Experts of a small language model.
Size: width 192, vocabulary 16833.
Training: a variant of Muon for the experts, 233M tokens.
Below are experts of layer 9 (counted from 0) of a mixture-of-experts language model. Rows are named router (the router's row for the expert) and show model dimensions 128-191. Each number is 128 + 32 x the weight over its row's rms, rounded and kept within 0 to 255.
After each expert's rows: a language model's description of what the expert responds to. This comes from a sample of Wikipedia text that the model never trained on.

# expert 2
router [147 103 126 153  79  56  83 121 122 147 170 134 130 128 148 126 131 108 186  75  63  97  73  82 167 120  81 129  92 187 110 156  91 170  90 108 142 125  72 142 140 106 151 124 118  98  62 158 109 164 176 160 143 100  95  88 151  81 106 115 166  90 123  88]
Description: Personal first names. First names and first name pieces at the start of a person's name, often in tables and cast lists, such as John, Charles, Sonia.

# expert 10
router [ 84 128 152 141 135 155 158  86  66 129  97 114 103 158 189  94 105 141 113 182 145 132 154 154 103 149 198 146  90 120 175  86  81 133 112 117  78 141  97 134 122 115 134 195 164  85 155 134  81 104  92 181 104 101 164 114 106 120 192 120 133  54 103 128]
Description: Media infobox fields. Line breaks and separators ending infobox fields and track-list headers in music, film and game articles, plus known, written, such.

# expert 1
router [180 161 149 115  96 122 134 140  85  99  80 135 109 150  96  73 113 128 114  80 121 125 121 106 124 137 100 132 157 119 108 159 189 126 154 139 106 110 126 102 181  71 152 178 137 103 114  71 159 146 155 120 132 101  80 132 108 132 135  66 178 165  96 146]
Description: Institution name nouns. Head nouns and words inside names of organisations, places and military units, such as University, Railroad, Army, Museum, United Kingdom.

# expert 4
router [150 149 145 112 138 108 127 148 123 154 133 123  85 132 105 147 132 141  61 166 150 152 166 170 209 129 136  88  83 119  84 161 175 147 128  76 122 130 165 170 140  92 122 164  93 109  62 143 109 140 133  92 126 163 145 100 134 187  95 138 125 194 138 108]
Description: Scoreboard table cells. Cell bars, decades and numbers in sports score and results tables, such as Set 1, Sheet D columns, 201, Win, Loss.

# expert 6
router [112 156 116  94 151 129 120 142 125 126  80  36 161 132 131 135 164 124 110 196 123 118 107 163 172 140 186 125 110 140 133 177  96  69 132  61 164 121 195  67  93 155 128 151 119 102 138 127 105 152  88 133 129 165  88 193 126 129  51 154 148 184 130 120]
Description: Scientific word beginnings. Opening word pieces of technical chemical, biological and medical terms, such as oxy, hydro, di(acylglycerol), gu(anylyl), par(thenogenesis).

# expert 9
router [ 71  86 175 123 130 145  81 129 165 114  92 163 111 200  91 152  96 104 136 139 131  99 114  53 109 107 151 136 181 122 163 103 138  88 159 154 167 101 142 173  92 123  93  71 148 175 110 117 148 135 153  80 172 116 172 113 115 118 154 129 106 118 122 141]
Description: Coordinates and measurements. Punctuation and units inside numbers, coordinates and statistics, such as °, ′, N, decimal points, commas, and parentheses before conversions.

# expert 11
router [152 124 154 148  97 184 210 135 198 158 166 160 167  67 134 166 130 111 165  97  78 110 140 130 124 127 109  82 142 121 123 161  68 154 133  74 111 108 142 123 116 120 184 115 137 184 124 121 102 132 154 131 109 152 133 119 166 110  93 146 162 136 152  74]
Description: Foreign name pieces. Word pieces inside Asian, Arabic and Slavic personal or place names, such as Ch(ol), Kh, Raj, Bh, č, L(u).

# expert 0
router [ 64 139 208 114 165 112 114 108 169 139 117 122 158 202  90  90 130 109  97 161 124 170 155 179 104 152 100 139 103  82  88  89 134 111 160 185 131 115 150  89 154 133 103 136  83 120 122 112 206 124 136 125  77 123 108 173 150 142 150 123 102  52 115 192]
Description: Article-opening copulas. The verb after an article's subject in its first sentence (TUI Travel was, Galgalia is), plus section heading words like Career, Personal.

# expert 5
router [168 131 120 134 109  98  90  85  96 178 161 155  87  85 132 164 170 115 148 172 169 175 127 120  76 140 107 101 123 120 126 136 127 155 124 165  96 143 112 166 143 138 143 139 130 150 145 179 117  77 127  92 154 104 159 144 131 154 166 167 112 154 183 133]
Description: Modal verbs, function words. Modal verbs and function words in running prose and quotes, such as could, can, will, would, not, to, that.

# expert 3
router [117 135  77 131 148 133  89 121  88 114 113 165 161 118 160 101  60 152 127 105  91 171 119 162  95  85 143 118 122 164 165  95 100 129 120 101 163 130 130 202 140 135 101 152 145 106 152  65 172 147  63 143 104 139 151 110 135 107 108 152  69 185 138 106]
Description: Table and list delimiters. Table cell bars, list dashes and line breaks at the start of infobox or table rows, such as - Elevation:, | Candidate, Born, Died.

# expert 8
router [130  79 131 170 102 125 199 198 120 165 170  96  96 112  77 134 123 179 130  61 208  89 120  83 135 100  86 137 173 125 166 117 128 144 132 187 114 130  82  91 123 172 134 109 103 142 212 121 162 153 162 126 102 135  63 171 106 137 164  88 170 108 102 154]
Description: Sports career verbs. Verbs and nouns in athlete career narratives and squad tables, such as debut, won, played, scored, team, MF, FW.

# expert 7
router [219 146 104 112 160 185 175 105 135 102 134 128 154 130 113 178 140 106 126 124 106 129 114 111 154 124 124 166 151  66 114 115 210 150 101 176 164 136 192 111  81  88  88  78 130 184  98 186  88 112 141 105 152 109 164 105  73 146 155 139  97  78 114 162]
Description: Digits and abbreviations. Single digits, years and short abbreviations inside parentheses or after semicolons, such as (TRT), (OUP), 1993–1994, U.S.